Experts of a small language model.
Size: 9 layers, vocabulary 16384, 35.2M parameters.
Training: a variant of Adam for the experts, 5604 steps.
Below are experts of layer 5 (counted from 0) of a mixture-of-experts language model. Rows are named router (the router's row for the expert), down (a neuron's output weights, with its number) and show model dimensions 96-191. Each number is 128 + 24 x the weight over its row's rms, rounded and kept within 0 to 255.
Before each expert's rows: a language model's description of what the expert responds to. This comes from a sample of Wikipedia text that the model never trained on.

# expert 5
What it handles: Quantity and abstract nouns. Nouns, quantifiers and word starts after the or a, often before of, such as part, most, all, rest, det(ermined), form(ation).
router [138 127 164 107  82 114 133 128 134 142 131 168 164 145 161 176  89 129 112 109 146 136 105 141 127 124 139 176 103 140 108 148 151 117 132  65 116 134 137 126 113 118 130 115 108 114  98 137 114 152 137 163 185 153 124  98 136 134  89 108 115 121 163 122 130 103 136 144 158 159 145 135 138 109 130 140  65 133 124 107 158  24 103 139 104 133  96 117 118 140 122 114 138  92  72 138]
down0 [153 172 161 137 155 106 180 166 127 153 143 129 129 133 177 140 134 100  85 132 114 143  56 123 121 128 121 100 108 116 166  95 137 129 142 148 113 119 149 136 170 171 165  78 131  99 161 157  98 123 109 148 106 171 118 120 150 146 122 137 137 140 139 119 157 145 141 134  90 118  95 134 115 153 134 107 162 101 140 163 190 125 141 136 138 111  86 195 110 135 154 152 101 116 152 133]
down1 [122 121 145 141  82 116  90 100 110 102 162 112 137 134 113  97 147 128 124 133 120 141 148 108  86 123  89 154 134 132 116 139 111 111 180 162  92 116 134 140 161  84 132 129 148 126 118 159 146 156 106 134 122 186 146 117  91 108 114 136 120 122  98  87 125 110 162 149 131 124 138 139 108 106 100 152  95 130 128 164 149 121 110 125 130 142 117  90 102 131 149 122 131  61 162 152]
down2 [ 97 119  98 140 110 112 115 128 155 123  86 128 148  95 157 139 134 107 180 122  79 114 147 182 139 135 134 142 158 130 134  79 130 120 109 140 144 114  97 119 127  94 130  95 106 115 137 115  94 129 112 134 157 148 173 105 133  80 135 124 164 123 124  71 151 149 134 139 164 119 133  80 164 100 127 139 108 144 116 137 113  97 132 120 119  88 113 124 119 133 108 143 102 123 186 126]
down3 [133  93 161 137 120 164  82 117 143  94 115 109 131 144 105 149 129  83 119 121  94 130 143 113 117 148 104 134 159 187 140 120 120  97 121 144 105 119 130 138 118 117 152 135 203 130 128 144 111 114 141 173 131 137 166 123 142 122 136  95  89 144  84 105 127 132 136 137 120 103 141 147  99 141 128 120  94 122 144 141 149 140 135 138 118 128 166 149 119  74 127 117 161 125 143 156]
down4 [156 146 109 147 110 129 142  99 111 166 117  97 126 133 143 107 120 133 128 147 141 136 157 155 118 110 109  91 176 137 131 152 133 126 154 126 156 179 165 116 143 112 122 170 107 168 124 115 112 137  95 102 131 113 153  88 163 143 179 101 103 121 150  92 175 121 164 112  96 176 131 126 125  75 113 140 110 101  82 145 148 115 151 115 132 131 149 114 125  94 161 134 126 132  84  99]
down5 [143 140 120 145 124 142 119  99 150 128 119 119 116 195 135 139 134 146 174 139 138 101 145 122 145  82 129 134  91 135 122 147 104 133 180  82 137  88 118 114  97 148  82 104  91 139  85 116 130 169 115 118 124 105 119 108 159 120 147 164 119 111 128 116 108 131  99 133 112 147 195 116  69 119 150 113 125 150 119 136 109  75 107 160 105  81 140 135 125 145 147 141 104 125 169 159]
down6 [151 109 111 142  93  90 152 135  92 125 147 137 148 123 122 125 164 135 125 150  62 140 166 117 127 101 122 113 108 119 140 139 101 129 127 203 118 142 152 137 122 116 139 173 126 136 128 113 133 156 125 155 148  86 126 126 119  87 128 158 150 129 130 155  70 133 106 125 143  99 124 140 108 117 141 117 118 104 123 154 130 148 171  65 150 132 136 178  69 134 148 143 164 183 111 137]
down7 [127 126 106 105 156 154 148 144  85 128 106 142 113 127 127 144 129 174 102 157 143 127 147 102  96 150 113  95 140 116 128 133 107 132 105 135  99  89 112 179 109  71 103 130 141 143 129 123 160 175 138 112 161 140  93 126 127  95 163 137 133 102 137 145 121  89  97  98 110 181 118 158 113 169 126 161 125 118 138 137 133 193 134 152 152 149 127 108 108 121 115 115  90 137 131 116]
down8 [165 121 152  96 140 140 182  93 128 132 142 119 132  98  96 140 127 131 120 112 109 157 132 184 132  92 171 106 139 120 136  87 156 121 144 153  95  91 117 123  82 132 155  94 159 115  62 143 122 123 132 141 130 129 101 146 103 115  52  98 164 115 111 135 110 159 129 109 142 136 113 166 158 126 131 139 166 106 158 149 106 130 123 127 111 136 151 121 129 130 104  89 111 114 123 130]
down9 [120 134 112 136  93 141 124 129 149 111 132  97 127 113 116 160 155 139 102 156 129 125 122 108 115 177  58 138 115  82 172 140 127 160 120 152  89  83 143 132 161 136 139 147 149 141  96 147 136 114 102 125 113 128  93 162 105 116  98 141 135 171 143  93 153 111 150  84 123 115  94 141 117 114  96 112  85  91 164 149  88 100 162 140 122 106 138 132  94 114 103 131 126 109 136 146]

# expert 4
What it handles: Personal first names. Given names of people and sentence-final periods, especially in sports results and rosters, such as David, William, Alexander, Jimmy.
router [166 125 150 116 117 125 139 153 124 133 149 132 183 167 158 160 130 125 108 115 145 119 108 145 144 120 137 209 143 148 123 149 133 115 154  79 112 130 165 131 101  98 158 138 134  76 104 152 139 143 146  96 127 150 133 109 130 151 123 110 108 128 131 149 151 111 123 103 125 157 161 124 147 142 172 125  73 147 118 131 125 137 110 135 120 130 134  81  79 144 113 126 146 116 109 140]
down2 [134 110 140  92  83 126 161 169 145 114 138 175 126 158 136 137 127 114 129 153 141 156 125 138 136 120 111 152 118 116 128 117 124 132 140 195 136 143 161 142 141 159 116  86 128 135 188 120  68 101 146 115 109 158 149 160  89 137 131 128 136 122 157 100 102 161 116 110 128 100 122 106  94 105 116  88 148 152 135 155 153 201 102  98 141 158 159 143 131 142 132 157 130 165 158 113]
down3 [118 122 135  94 116 127 107  90 140 138 108 142 128 126 117  38 132 122  87 153 182 115 138 135 135 116 159 132 127 164 110 102 125 114 123 186 138 175  80 154 133 156 145 141 149 111 148 120  84 150 102 128 112  88 156  93 156 115 150 139 175 122 118 103 131 138 157 107 133 124 112 125 117 126 105 143 146 122 138 118 102 163 141 118 166 125 135 126  93 136 169 126 114 146 113 108]
down4 [134 102 127 125  97 117 132 136 137 178 123 140 122 114 140 138 129 136 109 104 122 125 157 104  89  97 125 126 134 117  72 100 192 126 122  86 108 138 166  88 119 148 138 110 103 142 141 140 173 126 136 109 105 106 121 127 133  75 141 147 131 112 155 133 163 136 108 138 156 108  91  79 119 129  87 157  85 118 144 155 177 105  70 153 103 135 148 130 129 122 118  90 107 143 134 102]
down5 [134 132 129 152 121 142 123 119 141 169 161 129  92 131  69 149 123 131 117 121 110 105 136 154 150  92 107 124 122 127 115 166 134 112 119  55 110 108 108  94 173 162 121 165  98 151 174 107 130 130 126  89 102 136 137 130 135 138 125 122  88 151 122 150 162 171 155  91 166 153 131 149 121 125 155 127 128 148 125 148 184  43 132 116 113 131 195 109 143  84 155 153 139 136 117 126]
down6 [132 151 153 161 136 106 136 166 123 126 143 111 162  79 163 137 126 134 153 127 126 154 172 137 113 138 134  90 129 124 142 116 169 102 144 115 176  76 166 153 108 143 119 164 140 159  82 146 101 109 140 147  52 101 146 112 118 110 133 145 103 126 141 159  86 120  88  88 115  87 118  90  90 153 142 111 158 148 118 119 177 170 118  99 151 110  99 130 175 144 138 131 109 146 102  69]
down7 [133 104 138 159 138  97 140 153 100 135 107 135  99  94 118 134  76 117 105 101  70  91  98 117 154 145 102 143 138 109 103 127 105 133 161 106 136  93 156 128 135 192  83 120 113 154 101 138 133 101 110 154 116  97 121 104 109 103 120 157 126 148 103 115 164 142  94  96 139 109 127 110 167 145 129  96 114  74 158 133 158 112 152 104 142  82 135 154 135 123  91 124 142 152 139 105]
down8 [140 139 162 146 130 117 133 112 158  88 139 169 122 125 166 162 119 134 141 107 138 131 134 163 107 120 128 182 113 121 168 168 148 151 135  62 138 100 167 163  92 129 156 127 108 141 157 139  82 136 134 120  72 110 110 166 135 163 137 108 151 144 135 117 116 146 161 128 119  52 101 135 119 108 135 168 122 128 140 106 133 111 145 169 146 122 179 101 132 122 175 121 119 160 109 172]
down9 [ 84 103 106 112 136 170 117  89 106  59  98 146 112 101 116  95 150 114 130 118 141 178 134 142 120 119 168 124 162 130 124 101 153 113 121  61 135 136 140 110 105 105 129 151 115 116 104 133 133 145 125 152 123 105 128 152 137 127 102 123 111 117 121 118  72 123 109 127  95 126 147 129 129  98 131 124 134 160 108  91 135 143 190 112 108 155 130 122 126 134 174 162 188 157 131 109]
down10 [102 150 171 113 118  90 133  71 118  99 125 128 119 142 100 117  67 105  97 151 100 151 119 139 128 116 117 124 122  99 143 110  85 153 110 157  94  87 117 104 180  85 119 143 124 127 122  97 132 118 135 140 123 147 122 123 110 138  98 140 136 120 156 115 103 120 156 113 128 119 152 131 127 148 119 115 112 108 142 146  86 126 105 169 117 132  90 136 130 112 112 199 146  94 125 148]
down11 [121 120 106 128 123 132 117 167 100 158  82 141 121 113 100 117 136 146 135 120 150 127 125 117 140 143  81 122 144 137 149 167 166 160 143 214 116 115 165 166 161 129 128 102 160  99 121 135 102 158 145 138 143 134 111 150 142  95 112 155 158 122 130 147 162 113 129 125  94 105 135 124 103 112 113 120 143 149 146 135 132 121 140 150 123 138 147 127 143 153 113 118 114 110 146 130]

# expert 6
What it handles: Coordinates and measurements. Numbers, units and symbols in infobox data: coordinates (°N, ″E), distances and elevations (km, m, ft), list line breaks.
router [109 151 147  98 122  99 153 135 137 149 154 137 147  96 140 175 112 160 124 124 152 159 103 134 107 127 183 185 120 133 104 165 128  99 149  62  99 144 185 139 108 108 137 148 131 109 105 152 129 129 128 101 161 135 102 101 157 145 102 111 131 128 129 121 165 118 144 157 134 171 134 101 133 102 143  97 123 151 144 118 147  88 118 130 120 154 102 118 111 167 141 100 145  88 126 177]
down5 [134 126  85 149 163 140 137 136 146 145  93  86 149 131 148 155 115 103 112 140 154 142 148  99 120 115 142 166 129 155  90 119 149  97 105 139 165 139  99 133 102  98 150 181 119 136 130  95 128 157 131 143 154 104 117  99 110  75 139 123 171 133 159  95 105 156 124 141 162 147  92 120 115 141 100 100 135 151 119 103 101 111 117 145 173 107  98 131 155 134 132 149 114 156 117 143]
down6 [109 137 127 130 105 126 102 132  96  82 123 175  91 144 154 140 216 125 145 143 136 151 153 135 187 134 147 151 141 127 107 111 124 133 100  75 102 147  97  83 138 120 102 134 143 119  93 160  82 112 127 135 131 130 115 115 153 142 140 137 126 146 121 115  70 137 128 117 130 116 119 127 144 161 136 121  70 123 137 124 152 103 107 145  99 118 118 119 116 116 114  89 135  96 126 118]
down7 [136 123 106 123 138 158 182 125 128 145 139 130  86 129 104 159 141 182 168 139 115 122 145 156 132 142 154 138  89 125 165 124 104 103 127  82 142 165 159 136 152 130 147 124  42 136 163 137 127 129 125 163 140 137 129 191  98 136 116 116 144 157 134 117 181 121 123 120 111  83 158 107 116 144 162 131 128 137 141 166 143 109 116 100  91 127  87 119  97 142  92 149 131 118  87 121]
down8 [143 111 136 167 129 165 163 143 120 134 130 143 115 135 122 130 144 146 135 146 116 138 168 126 147 161 123 140 118  97 118 165 146 115 155 145 129 134 124 132 106 140 145 124 119 129 113 196 116 177 155 113 119 104 140 125  96 133 115 103 124 104 118 106  95 148 128 150 173 175  93 120 119 133 181  94 182 156 151  94 139 121 118 196 101 109 125  85 138 173 158  77 125 145 120  97]
down9 [136 157 139  97  87 112 135 130 111 107 100 150 171 117 158 114 100 129 116  82  97 126 184 160 115 128 141 127 162 124 115 129 156 132  99 157 186 104 117 102 141 113 110 100 156 119 108 113 128 126 116 147 103 126 158 147 130 174 112 149 129  98 126 169 121 176  96 118  95 138 100 166 104 176 145 114 101 109 156 123  96 118 107 111 140 118 131 123  94  94 145 142 128 150 108 107]
down10 [ 86 138 151 114  78 109 135 137 129 146 103 164  97 128 145 138 120 129 116 134 129  84 150 127  99 131 112  93 154 155 153 108 149 130 114 121 147 104 100 100 155 140 140 131 112 117 123  71 139 161 112 110 132 141 149 119 143 108  51 122 123 138 129 147 179 123 164 118 164  98 147 176  96 146 118 129 164 135 117 113  95 148 192 166 147 133 170 154 132 105 100 131 123 131 138  89]
down11 [143 105 156 161 129  83 171 150 124 121 123 158 130 100 138 145 120 116 113 114 154 142 128 102 162 141 125 106 102 142 150 158 117 147 142 192 108 110  80 127 133 131  84 119 143  97 100 129 142 138 140 128 137 145  56 138  77 150 112 140 124 121 166 154 130 151 116 154 145 118 136 125 112 170  92 139 107 143 137 147 143 188 115 114 122 104 124 102 132 142 125 158 136 157 152 109]
down12 [152 153 117 114 118 118 165 163 127 140 112 122 132 100  94 171 103 136  97 131 142 165 145 117 130 107 126 140 149 143 147 100 117 145  93  25 116 180 131 107 114 129 169 139 155  79 100  91 143 107  82 138 163 139 148 143 119 111 113 133 145 129 160 153 144 108 134 105 105 149 151 157 116 147 137 134 110 135 136  70 122 128  98 100 130  88 115 146 142 123 142 122 101 148 123 211]
down13 [ 95 101 109 112 104  67 135 113 102 126 151 155 125 115  97  92 136 126 165 150 120 137 112 119 117 127 153 171 128 140 110 112 140 131 142  46 136 175 118 111 139 116 104 113 121 129 157 139 118 135 123 124 100 191  72 141 119 137 111 152 130 125 136 127 124 105 131 113 173 123 110 102 109 131 112 166 118 157 151 115 139 177 143 133 122 135 132 119 154 115 106 132 134 125  91 111]
down14 [104 164  90 121 130 154 101 147 133 100 206 126 152 129 141 163 141 134 127 126 112 156 133  98 133 116 157 130 116 125 135 107 149 142 161 135 124 135 149 132  98  93 133 131 105 163 119 183 129 116 106 151 114 145 154 130 142 130 118 120 119 169 112 136 100  98 117 149 125 153 152  97 144 163 153  89 121 142 105 161 131 106 169 141 143 116 159 157 120 100 195  70 124 180  93 125]